{"n_layer": 8, "d_model": 320, "n_experts": 64, "experts_per_token": 2, "d_expert": 336, "d_shared_expert": 320, "activation": "squared_relu", "moe_layers": [0, 1, 2, 3, 4, 5, 6, 7], "router_score": "softmax", "normalize_top_k": true, "routed_scale": 1.0, "balance_loss": 0.0103, "balance_bias": false, "router_z_loss": 0.0001, "init_std_router": 0.0147, "lr_router": 0.000482, "vocab_size": 4096, "norm": "rmsnorm", "norm_eps": 1e-06, "tie_embeddings": false, "optimizer": "muon_variant", "lr": 0.0058, "beta1": 0.9, "grad_clip": 1.0, "batch_tokens": 131072, "seq_len": 256, "train_tokens": 893900000, "steps": 6820, "dataset": "wikipedia_en"}
Below are experts of layer 3 (counted from 0) of a mixture-of-experts language model. Rows are named router (the router's row for the expert), up (a neuron's input weights, with its number) and show model dimensions 256-319. Each number is 128 + 32 x the weight over its row's rms, rounded and kept within 0 to 255. Numbers have three digits each.
After each expert's rows: a language model's description of what the expert responds to. This comes from a sample of Wikipedia text that the model never trained on.

# expert 10
router:132133141098102140072124176140173161130161168113127172169109113158125182101098130093148101179176130157161126129105112099153091105122101147064177067132187090134123164093143155133131133189110173
up0:175146126139167142115076135155100152116100147094112089134102111055086099138176090175109027135116150146160086163133129107151131183087118106123103098045189078094087123095139113146097154124110148
up1:174142181146153126100143128157100164131118142138180151100120136155123115113108115138153111101091069178183134181111066149107202129195175102176082145159118168108102118116149137087102107117163138
up2:092145083186168152090112127110099090104194163172087135137111140166121142111115150092150091160135131109153048115121149080158148070097112109120135117169144143129106158115179104153097179101109134
It responds to: Space before table values

# expert 53
router:131159167104102150060100151144149167109174144132093152104138089161094098089167110099149075150148191169130132136082151119118105114140133137111149133119187120133097112072141121146158097145122190
up0:122163149153053132116087092077138134089119114176106102087172107135121049177194125093108109201159146107130170157169123119160121139102123184153118091125099145133099122131131124093167102121126163
up1:104125145133181180163137127121118145159162115030073047078151146179121126152160189089165093055112131101147089100102070140111133125178150060114114103147109139105111153116159139143137216117119183
up2:108104133140147095096071096121144160156157177172108160182133131083159133114074131092122134126145091160105120075108126101098108118120163209136145132144102161159085138142071133148100114108141184
It responds to: The suffix er

# expert 11
router:115140161152114153083147197179164145116194200171093162135138080150125181138130138102159166170129128183143149115103082083110063096114148142148156113153097133161115172100085086158123141122107150
up0:140148140149110167112139119173109114121097176105138173065115099132188037111086136075081124073089135153174165131132170174200084061142080067089071127149085127142119171140162104111126135091123113
up1:167083115138164075153118097101122143149173091158154191128152070132088124151131133120116145055124131116153073126085109144119134119182110125115145077146125170141066107110118059085141108152120107
up2:094146149169107109104183127094119090121136075209119131153150121127138129109141073130109089132041141079136166108128104183135102169124089077159046103142203132111125060111135098089083127118176089
It responds to: Short word-start fragments

# expert 54
router:121181156145152133124090140129208200104137140145129110168127154162153164088134124125123155178095151174127140118154095075164107137106171098123187125128156124142178162138110159108153152203102172
up0:155124179161112151109128104171151102180187149143143138146111159091231140125204111182079158134118162145136129146146126122093077124110091101109140136156137153100128166170094196103147132113201149
up1:134100126174130111171136101124174144145158142157091134111169127204154116142134130107148129103129177094134093136190154138116133152155096124132132115155125135132119162112144146170122126138077111
up2:104162146117104128159166134193134146152115145153105150153153150186106170177138115094073130153071077146124121131146113154207094081171102127123177131142200136117116140139104105142097105137183130
It responds to: Proper noun stems

# expert 9
router:125138148145095151093153165170129171089146194141088143113115128173097176149101053125147110128166111084131119168110079064125096120117131096113159103082126105137125156107141161134204112195073195
up0:152192092089133084139161168178183163171137134159080109145155119109147164125133081153142161166098151144088129094146098097135117196126189113106140181099078138095101103092125111169123092141128155
up1:115168098164061126088105114134124152182139147118120159116169121122106103095094103174162117202107135097171106100118130119098125127161098125150156111124137120096124160157189148149110098164144170
up2:087083117175123099131142127112104134083172140095128139130080121123138126067120092081131075137099152152161090103140074108086105074133110079085106150134139096118077171149130128154091082110168130
It responds to: Foreign name pieces

# expert 34
router:052216159150129116073128148151179172165177120145168150175109096182167142097121080124151129172142168129169148164125088097084112117156180072138147143159146123133146176124146179209210113203122194
up8:119170105170163138218126151168181115146110106138173083127153171122152158121102145123105155159063192128137185110126110080119133127119125148099089143094180178175092201211135182117122184132113163
up9:120143170127154149194147247150148115084092133111176131158096189127129078140106095135115115144148129131117206088110131121113162103122178065176141132155147095113138186124123139123103142137129122
up10:120160161113107117159125158130143041099152145116125116085171101125160120110132063171119077106182075143107175118090099179076148125180169098072143084039090166140126142130118161152145107125116112
It responds to: Infobox labels and values

# expert 5
router:142121157177117149074138166171159149107182148148117132200140091123128135107139156085147155136164164165091109172113108135138086156135165113168120118138141057112102169058158144165176136154137148
up0:132138134181150168112143166104144144079198105109099097097097179093138176159070181123105098113100099114152122204236098148173130122137121117127110172151109099132135150145136139111156155120143140
up1:151131147178110082085167134192133186140107063193142099147144101126078164122119076133101132118112103157120161112140147106152120130133176123093115129128173159115165131127102102109145130118182164
up2:129097226105097089176148092116173179149102115114164135163120194112172118145160136107120151140141181151086113129159130074113140083061096086159134110105129114113124066095171118116128127099180099
It responds to: Relational prepositions

# expert 3
router:104159203132108177128185155153171132114177128151075164177122106120148119095128154120170197105164176161137081180127063144099112083047135100135198143120184118123136126113156137194170153140124160
up0:143155168108121121118168153187160128168162124143103175116118098096130117166154107149145141116196170140120159155146138140119135154100141062140167151099115120074146107103141068145158111169112150
up1:117145116118141092122119066113098107139163114086067135119137126143102108090071091144158162139151171110131106144185151085128111138111153210108138146194181115104124113112100172080143104105088143
up2:099162143101070107107087117162108144060212135105139135072134096200095100139155092182134147111116062150182141191149137133115097130160155124175158120080145119099142104123112158166105190021156144
It responds to: Mid-word Latinate fragments

# expert 2
router:121161157119085112079133167138176156146141159182094126142110111194129153078108132090184142186142148178152124146097123090137088155153125104165185120110172100149137110115148126134150112177101205
up0:193072132091180176107098118162110119069094161135132127128117105101153126077102160114155155148090171134125110100196209069112094100137077039115115082138133137111199075114163109114128159154098142
up1:157213151159073146118140183104111095053067135128092099173134082143132143137111169118102076103140139151202119119122099096144136129117144089117140091140196082099139107150191175113183098109135194
up2:141165146137119091152146145150042128150113155137143123132140179079120081122084149134154117182108126108178145146033140134133093159186130153144127155156138108164123118097112178130121117083121150
It responds to: Space before numbers

# expert 0
router:116129128138116138107115138177142157117140137160140133129130086123140121095089061131159170166139198135143132144114080061177070108127189115078160110135113090131064163110161085145143098174076153
up0:127201131136130108116144126149128152133116096147136121137115139142132149128158108141120161110109173157106076168127127079140149090162126166101156155140072113148126139140107124119126140137082130
up1:164102102161181110165128135093155130155174082169136116044146168078080139118089069120075153134139121170090115128122125149111123121151107086163065136131115142146105151108100147119141127140119131
up2:084098110161086152143115132136138115105149106117114108140056121118148167122155120118099175173196212171149149126165137133133121099154149163171095120132168131180140104137117134162184168142132074
It responds to: Vowel endings in foreign names

# expert 41
router:132158151118053163092142163157142145078147144145108160156170076143105186095094058147129136112143163178121135181116123119120094134121130140132152112141189085158142187118183115134166139165111194
up8:148169082092063149137118141163102160112190132120128104137128119124130088156188092096143178154145193112100096085081090133110166102143174089113106096104133148110102146105113076093122153107107079
up9:155155133134109115089031110103135075133184178173116128161134123139108143116127082118134131081118092150133103103130112124108063163155190189098151147127166081082136170071133059122091160160167146
up10:134101112118069121179150135161228139068068143100159101094064134154046129155092139056129152083124118154121113094118124148171114118128120130146206101090121128083130111121097128187169118119166150
It responds to: Name-initial pieces

# expert 55
router:106138178132104201081132193119143197105182180123108173167102132120093167088081114160165144155118132168118115187145110132131115096117174115104124062152135134139112164121150132088147133144118152
up0:097108140125130121078145135144179170130145183140136139046189166123143142147166134084071192158172101105166162124111126150061203138112088098155099094093155144161166119100111091076118125148110093
up1:163137142113124111116115117056113126133121143133140197122183121122137136117160093101158084149109138163191111155178139106149111158125129179122085130170162098101127174133187106138193117127133155
up2:090122082155105170117103109130123206087167107122103128125158147099118043186141080173096131230072164131117120149128058157131106085165201150170125132087180161174110097114162134128137110151132132
It responds to: Clause-linking prepositions

# expert 4
router:164180190095130151101137183119110149131146147149071171134174128184135140093116110112147174140158117186144160145095096087105077119126156094099150106109120153128061145061140164119175128133106197
up0:061104082134105150135153158142161112135052127126150067131174180170125122140162114135113171172142138122191120189139168168111169098155176108093103125123125102068113142125161154116072125123123138
up1:162199116103079112150165188120103105168135163109125115121144140101149188078173165150095157066161134055117123119130054125136072108106078059129155170148106126119080062174189129146144150128132155
up2:125066166137157103152157104138141153141070127086107127149104153154126099116142095107136117123114100085163158121115145155138100114156095123219127119108082116109150138092128094118118114156148087
It responds to: Line-start list/table markers

# expert 39
router:117161181095117085110085170168211143118159159129092189211102113155092110128118120125167127124164127125134104175136124122144140118094103085112113105124142113149148179103161127137172162112105142
up0:172073121165133158111174184109088102172114023112129108160192130115118121178212132165158111160099175147111098138126178139132141072188191206089120144080122141184146215095156124126107124140169158
up1:096139119144136163137165099159118150149173173089127109095132144216131164116127213139137175150095202122080121132079125142086110062093096089169111107078125129141122121141132133102118114163165176
up2:112130133045113151160076149122106170095163105148072129137131166190093108137155099091134184124161134104094195131112180135158164116086110119131167126117131170150151134170216124132099141166123178
It responds to: Word-initial consonant clusters

# expert 21
router:063156177166086163085127174138143137113165187111108142151118112133161161088118091108204174098154158177119162158089119122112069155136136088177138179151170165143128168137164141206155156175046146
up8:076151069149166192111076108116164130100108144133146130162116144099126146116126140107156181145161145102128173109116139113136162184149193171150100118105157145161154172116171145059130121138137109
up9:098160174132159135090122095179151142155100163120153122127096167162178158122143166101132115075151086137117145142112093123138156097062128151135131155131121085100124111149169060146131105131165116
up10:123167145126099112167133070112138098136181082130136096141130166171101146116096093189164069134137112148164182099104106113100125214171131077107160142121110108172162129108107120129155131149073187
It responds to: Institution and country names

# expert 30
router:078185141151103091136112182189155153131149114149142187135090072116097149124143120112180106156143147176117096207130104070124100171090120082113163131132151117130120161127134126105139119184084160
up0:122161133135185104137104110114112053120121103140134144134172104119108136118121139163119142127109172162091076155123151136107103100195107160146151126091113113140138142112125111138143111133140120
up1:116162122166111137116132151145155099185076115132060115157096134175181070160151115192110113175115137090127115162123146107121153090102090132156158173146098077129109167064115137081127128144077114
up2:059159139086150072187181135162109177112132102125159117139029091111080115141126199089144129148115150160136123136114123128109124184099133131141147110123205183121124147151103151089138119169146105
It responds to: Word-final t, el, ver

# expert 18
router:138147175138108174098113123129161150132104169195127128134097121141130131099080169131172179155173144132162104121123102108191106103103169095118133090081149132151119121084162097179150150129091169
up0:130122149125098143158129131171087113098156123111079125170133105161144095138124156115199126110140159114133153120074163138186089088117090124129186065106145162120130081115157056092102146162106178
up1:091165183045155115123118128077156080111136132178079160117146113098117097103116088153137131132124156130100103163104130140071129160118165070140052108138166075136165137138133114144126146070151142
up2:195170160091102171100152126145113109138090179129131115128125217150133157157094126108091138131142160142115163156127130093154130181157158142024118118115164116099114155117105098088122175089152049
It responds to: Plural s and onsets

# expert 37
router:124198182095119134124072170127137132107143131157136173149101125162096136043106108167148183180124134157126155162079094090137117123121117174144136126135114110195122122091135095102166142159120187
up0:111097221091173169139111135163112099097068152184121142145112125139179187182105165175124204143132124091134130122124148105150073101126173188120111143112134110137138151046103136146175157100130152
up1:201174217054109119106090144161118114047101096150143095085149107146082115103119125204146160175161118131125189114151155140107106107160122176108097116121082128092131161152146121135174123171170088
up2:133122141138106076112103148082093104136120118094156118078155092185129124073138118125107105141162098104144137119168158104191107137105118121091101062151073127168167137140130166097114136098139146
It responds to: Pieces after T/W/H

# expert 62
router:066148177142076122043131174141154127103194176152155173147147091100125125111081080059155157142160142100140171147113095121131080168059182122100158146153214154132151191124129173132165114146087135
up8:082102091117064174077151158100078094156196108139092112106148141189091136134093151037115129135157164143180141150110058123075183102068158173089134105114123140136143128124078129107143203102108072
up9:148108111135103109136107132115108144125098145198135098169127174097147148138123077118109115069127114088070126123117169145168126066126160128157125155119121129174176154127180105173209138132105133
up10:117107154086126158176112111148139099094144095165102147147150160095210144137106133174132159123095160181116160121116124160127097127145133110110179160048125091120092102160121147130185145114170120
It responds to: Taxonomic name pieces

# expert 16
router:088185174144121137071104151169176143063182122124124152187113081142115147080093113153133104116131169151105114133132075129126104079126114132077168104120149093159137223139147139190181148183117184
up8:112083159129174157047095096137181115055157156123102205204165106114150086126130092111114126125076067111141142167103100063130148122131180119134169137136139129141191149137094058099169110147145141
up9:088110121101083108158142179120136111170091115183117154098117105075100192147125134126130154110118147091113098104150105146122129136147151135064119110105108097102144138121164122132143105112147132
up10:104188156117205106073130066142154093078109146093087137110142158053145100184132152106123167147110113160096054132161139142114114150138154197149150098050111120091077175102126123176141147116184120
It responds to: Numbers in table cells